Experts of a small language model.
Size: vocabulary 2048, 45.9M parameters.
Below are experts of layer 6 (counted from 0) of a mixture-of-experts language model. Rows are named router (the router's row for the expert), gate (a neuron's input weights, with its number), up (a neuron's input weights, with its number), down (a neuron's output weights, with its number) and show model dimensions 0-127. Each number is 128 + 24 x the weight over its row's rms, rounded and kept within 0 to 255. Numbers have three digits each.
After each expert's rows: a language model's description of what the expert responds to; "gets" lists some tokens that make up at least twice as much of what it gets as of all text. This comes from a sample of Wikipedia text that the model never trained on. Tokens count by the router's weight.

# expert 15
router:121162174129143104146111151162135139117098135144108152113144132137136092119150150159102113152097125148114125087181097123169126140150084097119080175148126100138098134118115166138103121070100143132163161122105153156101145104135135148155148132114103135100115138139137131138079103093095117115170142141107141161108110094095086108097075142104117123148147147138127120131097091115124129140150
gate18:103093168161059144126089115149135119108146120080116184142133103122149092108091121108155130148106187132150148164122145164146169147130149123144103110142121125096118131074135139099112117139149150156177127114116132088145150128128173151111122117099083105164118142100113155152131100107137168148126109115158129108126159135125135109108120148135134139153164147098167156132163118130124112116130
up18:125090069092112126113157106120085142157107116118087124091098148123134166158118162121092086122161092142096117076110119098098132104123103130128136122132134115167122141169121122153121124113120069131132136104136160104137122138127113087164150144150125134141098114162144074150118140162104131083115101131091137119109109153141131086117120150148121117111129127152111070126132163120167161141139
down18:105130100130150101108113136131118160141114093115142167102122178147137150122116118125113140120162161161091139122110126110111114166143083129131160085084094134102134106142125150143137138143106152115127106124141156103073107107137130120141150142114155155138142114152114103120124154120151134119133136128119131177135158081122112096165173165128113144099099106103070110131094181139148140056097
What it handles: Colons ending infobox or list field labels like Born:, Venue:, Portrayed by:, plus =, dashes, and words such as including, called, by.
gets: ":", "-", "=", " |", " by", ","

# expert 43
router:130099145143164140175160114121123154089146106138160120120136117150083109130121109095119121141124131142178141096109128112121104156102096159154145172146147110137154123093164136147117158116114111107116088139130162071104147125166063096131155092149116103112138134131126134127174120147103146104099071121101149146134148126107130110102161150114099121112120160107149107123105163135131183150128
gate9:116127152136127140154144131131156114110142127128123109148122094088152109158112129105110092097087145169148092167099118139142136153133126098107125102160118128140167104104145181134109107084122168153066117152155119126112171119183145132133167168126109108118138107111125132127143124150127083124118116091116115162106110173096140093132115114156135139112153178121130104119071093117153161130122
up9:118114112149128107093162107118167128073069130123044141132148103159130125111132145075128143144138140160090120101115125081146145098149137138125106140156132156136135139155141141126139138152152129126147122101107181121141119121141124126149130131146104178102138116121130125141118156146081170146131135144118092101101174120149159121107152121140110127105124067116085134162122133098126128102179
down9:139097114116103157169117129107123122107118136151085148135118152098128108125151139148118135141133210119094112117102119135121162110107118128103087101111199116119121124141106161131133196173117100158116086123118127149116102130098134116112057116118102085122149178141137146156112108154113160138132124140141099146113112093133131110114136139132179112145149119102149120150145112166100131131132
What it handles: First piece of capitalized place and team names after against, in or a table pipe, such as Col(umbus), Mont(real), St(oke).
gets: " E", " C", " P", " New", " St", " O"

# expert 31
router:130162119085143129113138091177104143111117119147124112130114147108134114105112150160138088141115177124084119111119135130082108088136155111105126147151179127137116182111107114122088112078154119132138173152109139153131142153108138128092100113138096133115164089117147130148072105134131102160129125134145121100134107142146137167062127101146138139130117174185137114144127143115106139160111
gate2:131121127138130116130115140149129133123162138114103128108142140141105072149151099147106070130121106117104138078171118137102113155124133175164150129120150124118145113113104078111101192145102147138117135139117112124139092123120127117136117149156126138125169141137135112182146154151174109119104136154139128121132091133134153134143173128141150137195056117145131106174121126088161132109086
up2:119152098129172112104112117145100159119176129129089151129129137118155087129116094116125164101167094163141121094096123138143161131106147158133144175130106174174114131111076135120097126112110090115174174144121112133139126136123112090108145105127126176104108157135147155151141095132097112126133140141132144153160108166088139135109106123123131138163169128141165090073154132110138128145129
down2:098137149137128095104114147170106129141136140155085093131104098077099120140137127118132162112115145132154153110120109118139123130140144184134139147126134166143094113091125100171136113112141114110123123154120098140137073105123173105102110153132167149089069147113084091102165131093140140132135100166158080074110094141131148112131127164171109128133121155132147111118113093124133112133137
What it handles: The word also in "See also" headings, plus table header cells, heading line breaks and function words such as is, or, known.
gets: "==", " |", "\n", " also", " is", "See"

# expert 50
router:136079112133158153145123101125104147146144139165140104126124133165083119160193129122104140115112153179141137147103131139119121122120105162137145145111152125091148130130148096146130161090112153077066108150161120093114159133156130164115112115156137148104149102129095146157105082096116118135147074142086141149138129145135092112113116129106107111097146132145115113140129148124145175098169
gate4:086130142130123092099096171121062076160135149088135100110134103149140104186126144145114147146139137131141131134124128133116143149121151149122147140140114200112158118101082145115120124134127102102128128120138113092122130134145200125149147182144138144093126106091085134110130137137135107122084141081129139157129130100123125148090116145129129106110141133087069136142139126138146148098138
up4:091163137122131093153119132101087126123099108156132108116117104139103140144111121140097145123184117094125110101092161143160121129123104113145126160124115104154127095126150122140105126124181119077117077134143139098147111099164130122182169145118102127094147139122154153086123121160147137094107099154158110168136105112087188127102144138141075105133123104141107142106127113158158113145125
down4:155103135146140111108137161131140131157132126132158151122103179169106127161162166121114121085127134129089125117120158137156054114095143135106113157136117099127092147101107070125107171137158147104115135112121150138129101112135110122137128111131121126155139096121126101091119137124142114163180114119167155129192150116179152140151153120141117119130147101182163114123161155144135146096127
What it handles: Capitalized first pieces of words, mostly T, F, H, K, W, Th, Ch and Ho, as in T-uesday, T-op, T-V, Ho-lidays.
gets: " T", " F", "T", " K", " W", " H"

# expert 51
router:146142137104150137108082173103135128129104123116115102151154131091142183126106131144105115109110129175099127107109102108126125140163147132160095104109106127154115167175128115096144133177148133155147129090167122140135102079128157130112130145165145120182112157108091118150118116123130197136128145159158140124132104129149128142167108145169189128111139163130102131121137126139171135128102
gate2:108076126153104127149167143106140170097133133094132136094132121090086126171129096160109170157136131136129132118159139143135140103130168118148124137091123177127126114122095067139140110146194152141112147130112139152121112122113121108139117121124118115091166150139134099092137119086066150146125132156126128104152134168112109124124061159126126127100132150095110144134128110146134133075138
up2:149077139144127099120169175127165138075109115137142104130120109078122102117122122133083114145105162133124109094106125134131086116196133092104127153131118106147128116126144101129081094133165128108111158122110125168098119123133112158148115159156120137091171103136150111116150109102087113129130140139148121099159138139102131098133123173115127152097061133124098147111113108116118130082117
down2:109106106137111093090151093127102099104117109121108103158101166082118164116134117152140155096132135120148136156129096091099148118162166109145147124102142095155128131084141123140109122130153153142110150132116165137080131134133135117136126125121105116143154118144153090117085136107112132128130111115139137165146169130127179104171132148149200177137143146116116189123100129090122098123171
What it handles: Final pieces finishing derived words, often before of or to, like ing, ed, ation, al, ible, ious, as in crucial, confirmation.
gets: "ing", "ed", "ation", "ive", "ence", "ated"

# expert 59
router:096149136128145096116149142149148154169093116101093096147130125135167089113087163139094102101116142126101145164166168115145117125141137110117083118107101147167169140158127182152122136090087123142133154129148140125094145151097134100114129113138154121090115150116130123133156097141153105152085120133118124102121168140109152122135076102163157113094107145156128116146101114111172168142126
gate4:135099076140122169126086127164194103138139124113132165096104160105077171162125155116099115092136127125084149122106160133151097139143138126158093104147132115137072143142114082169129151081120122127131118106117124147143137121096127143129131103156124115135093123092134145138105132102150135108146110090128156119117139145145118126143109131190114151132139087092112130115098128136176129134166
up4:096093084105118155109133147151174100119106103138091159121125160080091143130134123125125069140131137104099158130108159154138150126106152126159092120125122129127107099159148087176161171084106117124162106152119102149115096131138088139128100133158122136096120092076139133135102100145146109140127104134151116118117099122157147106152116112176143131145141101112099102145136120100143153154169
down4:143135155111165160112174154131128144168165119139133173113130173115116137084183125085164102145166172108135120101098146181189125142121117116143123106126125072165163127154111117120139133130136121159081138103123124153118135136134116121111108119099088160081121084110149132131103134096140072135123139105109127147122128101113145135116152093137106129095116107129138131134145106109133169127129
What it handles: The word the or The, plus its, their, his, this, opening noun phrases after prepositions or at sentence start.
gets: " the", " The", "The", "the", " its", " their"

# expert 35
router:140143185147127146185126120151112115100107117144080097074141135084157114097108127114108148180133135124142120113118118145150129102117086129130111173164145125107115099100119159164134162131130110162128157097091177135119111151124110157131113136137134128155166144194114086124160148123114122095124126152093095137133101141135100168144109167129109143124108098108153122140135166112151134109132
gate3:140128159132132117105148134103129135107113128111128130126121066136137126141149114177141146132113159134106152184140140164118119095100154131105099184148143103161148116104138115114147111095102142126119083119111153145128141112136122101143146129131150093114114101109160116155159068075095116145149117177108114124105134077153154132168119166175130169163121170126164143145096108144116134143134
up3:151156124164129105158119149095112155138143131128148145166104080127129143090172099154170152145151151080125107131139132137106171134106146117121105135146155139114142129158110147164165147117093159138121116096133184112111117138157121166164146145094097162128129090147107148163157136120123126125134106154128123132147083111188134127124096105114083099139146112118123112127100113180118170099139
down3:120143158158146147122079131128147146143154111150109112140130113165153122126099138114131131158133202102123119153139131123124131127113149155117098155099154141150118125177164172153173112141115162136098131125117161092120142195125079145106123139112149142085152132149189161147135098126117114143107106141149090100108126097174118140143141162120122089130089120145137116133129113155085152150121
What it handles: Given names and their pieces before a surname, often in sports rosters and tables, e.g. Robert, David, Kristian, Tobias, Pavel.
gets: "an", " John", "y", "e", "el", " William"

# expert 5
router:123138105090166122113152121150118165140120172144148146132149134177124173149185138149150136131143181198135162106123115111094156130113149095131127125105140095130123116107119095108135166083152138109087123144155120109117130139130145137149143123151142131114130096147137135177128109142121130146166109155097118104095144094105151132069096130120099142138146109126107148088065126108143107147130
gate2:078127137141157086129154133121143151117107155140179139132096141086163131161111175113119136114128116145125098140102137117114131134122128093109125149119136114154092128151111153140128129104200124134130154178109137142097112120122114128098124099149109094137099117118154153115131130113115112110119134105110101106115153195165107107163132113123062133113107173176135111130146115130160075116168
up2:139123119132091175144127114129100136149159086071094102111133112164111120089142091137127098120121132089091148111170133112134123135107146144134107126135134137103161141090123118140145118164078132124109107048169129146134124110129094128157118150112167144106131158130083112134128146180120132148154106163127113145161112113088117155115132125126179144122133091092139151111127112124099164104100
down2:131097148098122110148168154123110139127151145166100091155081144142116146172087117130142141040154151100151117157125118129152112140132089123070152144166115118104113106154148136160110096146094144099167157100121158126123129121109135128143154114077104148114149128120153121120105147106129090130099123086148092122131139133125100134117136153123138119154139091157157116134096103115143078138121
What it handles: First letter or piece of a word beginning a line, mostly Wikipedia section headings after == such as Taxonomy, Distribution, Career, See also.
gets: "==", "S", "\n", "D", "P", "C"

# expert 17
router:163160123143119133110116136114201138110161133160110125137135090128095148109106146130163120052171151103143144155112102127134139109118159132153117144138156125098153158119126123118098099146115148139148135128103096150135118115135115145108074116097186117158111109100135133107130122162176148091119113141176110076119156138120164138134130153133122095135181117122151094109117129155111133127096
gate7:149159128160175096138113134149108127156104146141116118090069113106166127122093125124127105121115126157121123118167142096114165146113102115096112167103101069105161154129113130162126128122136113088162160117087084148093106130172146139110100112132128135138117148135137126154106124100096140152097110107134096149132154109146112081123112108126079096112159124186135110120131084102136146127146
up7:143111134106116117142140153141124089153163128173101153124145132143145140135125099122122096153126120104094128137122131080113148146142107137110127140204082121077127147150136137122136165177100114147100138066145111158107147128159136102095134116131118151133148148107089124127188128152106134099123076141146108122084102136115145116155152133118161104109161169138115149126166145129153143085109
down7:130130123141114137144139136118128078084131069136123140135092135118171141122102167117137124084121150182109095143128126067126130113146142100102144072167115163144135135146143159133140088152152107111113151109108129109139136096134116091072107157109097122141134121120124093099123090112135101098115117137170124128141095079123128116155092118118157120097141158152167111092123122091118154143109
What it handles: Middle syllables of common verbs and nouns after a prefix piece, such as com in accompanying, ten in extended, wi in wife.
gets: "com", "ten", "vi", "gra", "ri", "ad"

# expert 14
router:125145136132136164097129137111139117126130158136098118104145126109123166117118076087150120126161109148113125145097133120110140069143184143171141155097162114118109084153108128101139094120115074103115125126166123137151133092140082114094129113109161157136112084104137113169122120157092151093118139081135102132077101149107089123136148123120153104143139120121123123150115100152131147109075
gate2:126154139107088105160140145144145129147111169097106120077098114140120152124088163167135124135114139143168128148119079134142115149155164115144093100168141104099162151093112138150092125129132150138142129133085111123134118110109098072154096085121072165128126121111159110095148123142128113103148093148138141129103134132181159102126127102077124150143123121086156121132122095111140103144143
up2:150135119147073078150135157114092100142126117089148132132197125158143156100158094161116158111178134122119141129126107128098163156111122102124148129136119150122116113147135104123115153126145079139130100141161159145178128111109144154111080098132092133122145137095096097129125147129111138113153113148111138121133155113120115119137119097083095125206099128115128102097111174114143109117108
down2:126158107169129110099105114135107127127135137130109120074138122125100077130102158136130154154163101108165090086111112139183085111158124105111142087149123137087120132149113107134137138114164114089121147146163130144111136124142159126143175107090162171110124188124111121175118113115144155125132148095151090146173120128155129112118096173161157116115138142153109144121148142136135166123137
What it handles: Early syllable pieces of longer words, often after con, st or re, such as Bu-reau, conte-mp-t, De-bu-t, const-it-uent, bo-undaries.
gets: " mo", "bu", "u", " lo", "it", " Bu"

# expert 55
router:141172122118101112110120149139170124128172105131066152071110148148149114126106116112150144108165195130160163136106176126141168095169090153141118137128149154121130102106155138092151117161138129123102161122154113107133119098145108113128124154103121180134166113105125127127128136107123128089112126140170132083093173114134152112149111105113139157116108121146141137085149110143141121095124
gate7:069129075098068113131100153124151142152099173177129149162091164171128121134122184101108108157146156171152130122153101108124125137132096125141151103128110124125141118152133153102137143130113112129150144123150123119099090134136114123173119111075136135134161124120105107123119134152106158136102120084126112145137115108143161162127133139109150165107121124115191170149113124092116146119149
up7:158130155131125110157119136116136141108101125078148129113136129132150145139128094152125087127096125141129103131142165128128151099144144161137119135109201102136120156117118151148152131154150079134151095167090114116148147108172157114121081131114099160094104103137144111140118123086175104146117151179135146117153157145136123113128156127193090109132080143138126103081112115167119106131153
down7:122142122177120089109093132171156092131109163136137153164131098126109110095117092147094146083127117139154116108070151165126117128150119147129142102145094107115145148090160160127139141150137148126117131100120151085110133119076113123102137068117119149108110170095135171153079127133148093129116107148132115116132151140134140100097138147153061155099106110111135144136151134114107145142136
What it handles: The subword or and similar pieces inside words, as in incorporated, pipework, Born, Sword, plus modals like can and may.
gets: "or", "re", "ver", " can", "er", "n"

# expert 0
router:127091098114115141118142120115083100147118157131107126152108105124098125119149103117111124091138122128098127106137157107143134149113115152153141149089167150157136131128088082119125162152127159101094109088099134108160106095126087131153174098122108135137125109112108151117117102171135105139159093154171175160126152137162153111135069161124112126135169147116125111081118155091141177126111
gate7:153129126178152135095095141116128157110106180132076105176105117150107088112135138164135149101156110109091141127152129092161107146130131099125145156144150152145099119117157133132103105082174123122094142118130107136113113148159177080123124109154158138131141120111111146145108132175087098133099116132097110140132111112157123148100154147112116105137134123109161128143084171108177096140138
up7:151100117087114115149113101134112139168124094106122124139120145145121142114144139126109103167148129142129125136151114088169157108150137101131087094143114156117127178122087155131123131155148094158128125110136100128090168140113141149136103109117131133113149161177181154151114139103101103188142145128127102117144121073099115100161132159186133176091122106106126135150096113135109152099098
down7:107164142127124109128149078083133132099125131118117125139151107075120119136140088106153136131151137095134115120135095114150156150092119137129103111112130117116122141131152121113162103195148105125159139097129113125114134144113074138142088114092142109122149157121191105145139100116136134113163143116084138149185144126125135111159166094126195149103076102151127149124111114121123175127154
What it handles: Words for competition results and medals, mostly in sports tables, such as bronze, third place, second, champion, Gold.
gets: " b", " medal", "th", " Pla", " place", " m"

# expert 49
router:146082120127098136127100127110114156157115151134122114145119091130119101131155128082156138134145163104159111118169127163138159134147131130166148154113148147115167089139109136114138149179097139165115136152111099136116167157150148166137097169105165103162104143091127140099122113145158105191107102147103099127119100146111119158114126102084158139124156097124119120153146079139123115154165
gate1:106153155146143118150120144171110098117149099143120147135116161160130133106140132122098077095108150119111077104126100133132142105097152144145066152174119142172153117128143153121107155144106162146097127122128115147131144118122126124102109112144100151114103130079143112120140127160148095161138119125097164130129094105063127125128128082162139136094088108118109095137132123073139135117070
up1:152115137150122127141092166135103151122138117069115141129129164165148130128150122105123118095104125154169089116111155156074116158151138152114116143146101138124108111115094135112131125093187125138120130116146074136103101161130119126136080110101087122119137090077123130096134127108154172110125157128125102131136130054153105126140115114157127136135087084127141116150149112110108130134072
down1:117111122118121124165167106137177121161123104100163118131169120101111113110141153149148103203133129121123148161142114091091124166140153116123154082108091102162158076134158146089111148149132114133142094181155117173114146134100094112110131105142105126145136139110147135115118100141103115106106127122130134130118122149143113106131101090121124126124098108114148114148208115129128120080114
What it handles: Pieces inside verbs and speech words in narrative, often after he or she, such as s-w-allowed, k-new, t-ells, said.
gets: "s", "w", " w", "t", "fe", "th"

# expert 22
router:125097145125090136090105159089110132143154144099128096118126112128090139122106122127145109105120110142146109106159134148147132138110111157167181165102135142149172099135144125120092166147159145125105104130087099121180084077150128156149104159087119157155135108104143132081136138145100123131124092092147111096134148121134134146159106118155148184154177126113149099102134123121144115108151
gate3:121116159166140096174138098113114123120133091128099113081140172106125108175087194147138149107122108158146097117104158104113150119102155122093103114128130143120128131165191137094133142113139160136107107116135125138113119110160109137123158162142103140127145087118154090124159130172138111153150169135116152143135123132116110135128121148140127141158162106124102150119137179155084173165112
up3:159146111159091119138120144144142120164154124100136129151127104170153136106121116122148142119111134128136130164123133179135112148179111111118131173083133120126134193096096123093117150133101085108089160169116120124123136130166131142148163126105098162108127115140090125151100095094153112154143081117136100102154188100116113115102147098106099129144141134117157105140138100154128092129171
down3:087101083108127153144138142101129129106112110113137167141141158127159151154149081167139135099098102128109109106129153121144129166131118102151095121087151170133134209151130106084090123133118126107146113172100155100117127147111092113095170165141137135107127118150152117103156156154129136146122114154121168125141122124112142084106100075125115073146137150109130100142132107108124119113123
What it handles: Short verbs like win, run, take, held and their pieces, mostly in sports and racing text, e.g. b(ro)ken, Ra(n)k.
gets: "n", " win", " run", " take", " Win", "ed"

# expert 11
router:136119110129131159151127110168122086100101123150151100104167134104139108138129118117114153146146144110145079113089102157103106093152145120159127169174091151156136093153142153147146095161100145141129132105110144133145154142182142131142119181132147134175165135166115107119103114120122155128114096135107130166172108110150138135161124140122157165104105158118168182153126160104137150129124
gate2:116152090079133118132119113158088116124148141116116128105162153163118132124154134112160085084145106187127121138127123139125139098127141112098135123141104164142111092142145161165128091113122126081118151083133107098084147127125171128146120121096120148138186141071124115123138139142132132144130087109109113167124158121109092106092128156097141150172156083129133105155151094131140133115088
up2:111114110081160136125130115107108123135133069142091135093107136161150159130117120112101103112135093186130128146140140139119098128116138121108090142136100125139107150112120145126134081139136141103123123092081128131120141119125130105145055137089108106148169124093130110159108091184108128119137099098138104101131129161179116158179142135099134139154162106091164122103150105138102118156135
down2:110187137124113134095112130114127166128140142151106122152090095106134098141098146123134080101154093136134165096151131111114130089113129144120201105066134122107110170168125144194107116103121136124104129124120134118159109138134090136094107098150142154130116140090112130119103129110137142097126143123104135100114144086095112133097154110160113148111102134149122098096142115067120134138115
What it handles: Word endings and pieces inside names of albums, songs, games, films, magazines and awards, e.g. Pirates, Parade, Electronic Gaming Monthly, Best.
gets: "s", "y", "ing", "e", "k", "al"

# expert 38
router:142161098107158098115149101164159142135091139115134156130139088111096164145114163123136117143183126153105142132115101118158118142110119155124131116163099120129117167109111107093094126151135138162159165106142107150127134115153101129073112162164193097133128103112081123107108146139165170119150125089160108150110145145144143173119138115103172124143153152122130166149117127152138114149105
gate1:139149118140117057157124133146134144095071107117134131140141177114124120137143120155152162122159131110096125154146127160119129120129120125170141116138126093139160125105101156128090142103116102145115149146140096049136102148172122143105178157164156077123157134131139125129107098131139123143093109117112136141140118133155105130097131125074170073076134117142142134123148108117135118134162
up1:145161112134118149155129172168118133136141136122115141120140112127143110099170136187100148142137108091142096158129131136197101147114134123142142132112142094153083154152115117142145162104140105127089105163154136094159134136130085148114112124137075110100122123120145113139102108146169122150113114148099145085117136127112116142141089060083129134143106129102139072115106152155109152132158
down1:114087121094152164158100159120096168110090098128110154129122138142114119104125112105154126155143123124085089119155127095128092146075159165137153123146147141123081142111103150107153138113153124121136144163142123162114137126159186083097109133118095108142101166169132146118126112169160105114153114108079110129114125104137131127171114151150155130143140164124112114152127159137094132092163
What it handles: Stems of Latinate verbs and nouns, especially ex, creat, duc, press and per, as in ex-amples, ex-pertise, cons-um-ed, pre-s-ence.
gets: " ex", "duc", "s", "per", "ec", " Ex"

# expert 45
router:128155154115159103155146140137184109153140159126141099105112142106110152132118109113126128101154161126087150189111100094162113129136096121162153121122139131103089092122146095123115100083157122132106126100158162120130152140150095119127101116083127160089123108161141138144130117140171128094120152110134136094095121157086114102154123151128143114143135099115137126135102151144178195162122
gate6:144122122113132086112138157146137127180131112117080137142125140135142135078114156114109137145132124119151145138173160125103119099107153122150147130120129131127133102102105163061128124149128156153143117146127124131115146177137122099166114163123096135098111180117177109082105122112150101176149132117142157110139124138115099125049145092131175135133143176120129102162139108131094102135140
up6:092106137149119103108071106157088144118124108129119126124110135149165125119124124129142136124130133126150131181169119105129144136155093113118192137151119130117196110148126167099095101128132093160116136155136123081105137158126120120098147143108101104119189172113145131125068128110128126173076132136118147135105089170110119133101161107098142143124116123143137128121131142155094112110162
down6:120125156111124078178095117109138151155096130094166116148131101164135117084112137133141133120132093138132125161177153095129108124108109113129171076129139146106166136115110141091092116145118140137146121155123139105128105167149128125145147190101142083115124166165123120111140130138112129152131149094100140107141118136138108142095126111093160171090158124094122093145148087163093120094113
What it handles: Opening pieces of words after the or of, especially de/De, se, do, re, con, as in department, delegation, Development, and the itself.
gets: " de", " De", " a", " se", " the", " do"

# expert 58
router:127144099135131180143134106092108149128101126155164150098155116152141131128170116104115149169110126188127086111092094124153082147136104115091139110145115113102111156154121161135118158121103103090105091130124132111103165117167096113150134180109173126109111118089103105114119104146150104108118083140136097168143142155101145114109144114087092125098127135137140122118136168148128143113149
gate4:107141079106137128137079139111115147114104120183075109120144069143112154130175116120154127101170147141084119113087123157157168127131123185163166123114079136105143147084100146136117135135135095130131114127116137116127101149086138116134110126120120073140136160134114129149167157133147123138103137126132115119110108131092131092102138164147161095132126092128162137095138128168152130129142
up4:158135180168121116111171135148129138142135139085095116131144179157163098101090139116099152138147094101112155133146116102121072173133125115113103153152145119170145103159189097098141101160159154139127142129136134131152119115177122148141089157128132157123112098136143117107130102111139125120136127113112108144106107152142132171095127110098124142150140154149086106179141111115112103114095
down4:107136155131162129120156116167159109145140119122115113129132147103114155143107170102150139088149122112130126128123118190102171123134104085125118126123139183088149093143187126139130110146169154096137146166128154122121096111159135078077115132127148093128134097166135122110139092118116058140144153123148134147143138095148121152136137135149117141137110152144177154153135093123097152144150
What it handles: Single capital letters opening names, initials and abbreviations, such as D.A., D.Phil., Lt. Dan, and v. in case names.
gets: " D", " C", " M", " L", " R", " B"

# expert 63
router:129187141130140133100136161084141122075106110131121173109121146161179113151119132130093160134114121159099097153092095124126130127137162097131110100162107132130151116134146152148118164162080109141105097099171101118132157166099104086126111130131106121093139148110095118150118123122119123131088115139107141177164152111105168109162125100117109104152149120136093111137107109138143123126175
gate2:158120151151098134161132117131142083149132135127093125137104110183117081167106110166132144137162107112106161145148131096150111146167145117124123125085100111107137152100128148102121170153093135127149164131115143079097126171062151125145123151159103113127156139092161166130079096141126093143151153118131133133108121120142095112127098160119113160125121149099150136146143169147125112105155
up2:152122124108162104136163129122160135173157116125129171135136134115122107125118109144145101131125112125146140093116130141148123097112132075070138147061150140135117094134167126154119149130121116111107158141159150093120167201133058140122108130119130109131091093111107138119136137152112097133163129117087117140174185144139113166111131121137111119125120114152116171126137129142133187137125
down2:159121102134113160107172140137134143160172093159116134131131139129130120098149137093120154129141114155157166120111140152118101115116103138143092108134131121096136115079161131145151128143111139144123108123096181102143146154175128137137123101101180133158134136079133078138128083116089111152099152160142149051147120125125157126140160120158098092164145130154108088143116143111119104132119
What it handles: Pieces of U.S., US$, UK, UAE and United States, especially the period in U.S. after city and state locations.
gets: " U", ".", "S", " the", " States", "A"

# expert 46
router:145152110130103164132103127136150178154120114159122122148131135129084153148163128126156104126164119138082117152092098165078146136101133140125085100146107107079084115138120114118103120151156111127112155120141103144151165110163141132077136168150186116108111111119118125132125096131127092101141145098128113152097169131093146130127127125147155139174157120134149134093085166119126085144138
gate1:107113184115152098143152101128102151153146109160163116163086108130149181149122115162116164110116103133079141117138161127083096169125113140091113126113141137127099139142119075108147134141122136155077111118131152144126115106173139091144128094101129132113088093125149147175154112131133143114148107137116112119158150150117137156051097123143133125119126133120133135109139132152181144138133
up1:123178135131145118166184102109142116142104157109110173106117090145151125137147164149154112179103135091118110108137137143161099103145137134129121093115151173160096150143104119148116089122146109126119119127141100173146159116095163153125162135140086139104146140142160127164130136114124176124129166125145093109137156101116143189103124082157137120118131099121138106110147139090108142164121
down1:125157130128128128088152139073129129123186110132134134111101131148121185139160128149099191140157085136127192085118149111136099122137124130106133074128142152102144151161143086115119149138129139156127163110132130107094109139112161106099105142115161125099141158133129129109139119123114154122130174130125120124112177118079106142130107108154095101122140149122194124143114139088151125104136
What it handles: Inner pieces of Latinate words after prefixes like con- and sub-, e.g. con(s)ervation, st(at)us, sub(s)equently, act(ivity).
gets: "s", "at", "min", "act", "ult", " con"

# expert 62
router:143165159111122133154117159109139171139069122098129101120135108090149185134106158171113140146103116150147095114112088111110107123159164140131154145113110145171148153154121126107077135145082140160168150145109124116118120112107145113136128144124150135145138157141132145115077124131109158169105137148124093097110107148154101135110075115125166140081159096094139103159149112120121123147145
gate3:118121168148131110130120143079122166091131132118133148131131140104151125112133151168120157159129171137148110152143142143117137076119112110145145090135112132115080150100093126151124103110073116103104146099126128168103107190085092131125121160106168149101135126095117156169099142113114101115116113114102138121146130147096167151119108074096112105110129116138104128118089111095155110092097
up3:167139112155183142130152104128134136125152137124125124099175115103132159109158133159140143138085124161147135164114119156108134082131129086099142126144105118114130148124140143161122120140109093137122141134093118127086081125161168136096139139149125146113162118114130144139135144140161068051107112128106104143163134149113147153125106075142153133088140125163143151124089155127145088151092
down3:099152156119149152133112139151125092150107156098109122161108091136101155114131135111160140146132109180141140188107127130141099159145164105148090203114109112188138138122133114138150131112150142160125127131148133112132124120113101128138071124172136147095080102110130142135134116120131074108164116108082110130142072101145119128130156149116112117115131135141167132127130102100144085147115
What it handles: Past-tense and participle endings ed, d and ing on verbs, and whole reporting verbs like said, announced, wrote, such as succeed-ed, state-d.
gets: "ed", "ing", "ated", "d", "ted", "red"

# expert 25
router:142131135142126116115112134166142135103125161124107112114150116112123130116136146128147105121156138126103138085115141139150133099122160163166135096122126131120173117154102154101128119186100096147154150116148140134163152118133163131131130097150100136181129157127064160162172147110182103113124143146143123145123091073142096104164159147129154143139161087178128131134170163094142101142128
gate3:151174156176110145150089164124131096083172103129137112080100114096139168144125104112119149111179148122114133133143126137183149170129124157146125116107104164124134141126138094088157106141077137132142127132129132104117154151160141124117156165129108109124131118131165097155097123146127106137108117119111131126119132116097099148113035125141145172122132118122099156122150128168129141147113
up3:106148116115155110135089151135161139028129115137156124150117093112112097161144122151121125104138124130135131121130128131136150125131147125096127093074130128082133156124129125105160125119125146122092149130137163152103119168163153157148109135170104171128129090147104114138112138172127139138135126119131115165100144114117139090174074119172114175119128083141132155127097098161121144136105
down3:154126141089118119165113136112101098158099109105135166155139096134155121114118118131142130156090158100140093116157138098130125127175121128122099114111114138114050092140141153160168124111174116126149090131111126157147072149173116141171097145147103169162138134118148106132156136148113179143105103124115168101103112129136101110147087103109150142103126152130114110129119144165114150124115
What it handles: Everyday nouns and noun endings such as life, time, school, power and death, plus plural s after nouns, in biographical prose.
gets: " life", "s", "ity", " power", " time", " work"

# expert 29
router:117161129111139110113153098102144123130100191133165118147137146136095115089080065099163126155109085130119143171141138128107126148142119137112141143137130153127128116099123112111103100111150119144131120115157083114126087154164141159164116150082178138102098122150132126096121115168143125124142135070118096105109124140096121137132148147132153113177134147095151100146091113162149164123122
gate6:107128096140144125149152142159146149140088119158147168152163124115076111158136133120136145136123102152141100137172145122139129154138145155088107148150109142115136147138088153115144127138138069101127137147133160122162142116109125145114179175127116110147086106140045105115096145162132132111137087124137113131101109087149123136119135129144151124144143148114120150112145134078147197155098
up6:164120140121114164131139152128097136121147140140091148101102177115152102122146151158095180135135152050141160106095105129131143157103105181123088158131158113141148125120148122114098168123119132088137110123135137116110102144125116151146137137098135122121133154095119110128150148116178092152123135125156125091140110159145147127056182143105156138083105100123140127135146140092122125144121
down6:140144143138108149142130129107122138135145112127146103058160116144157144108138151135118171142094164127131147147146111133119093130129169130105187130114103159099110143097162137151141151141108127157103086182120158122161109078129132111159096130180125124151136203112129147104074125118146127117114132102168145089120136097147140159132133111126141141111091136142146133150139124140146107112181
What it handles: Opening pieces of words split into parts, especially de, con, dis, un, su, as in decided, delayed, decades, contributing.
gets: " de", " con", " De", "f", " la", "vo"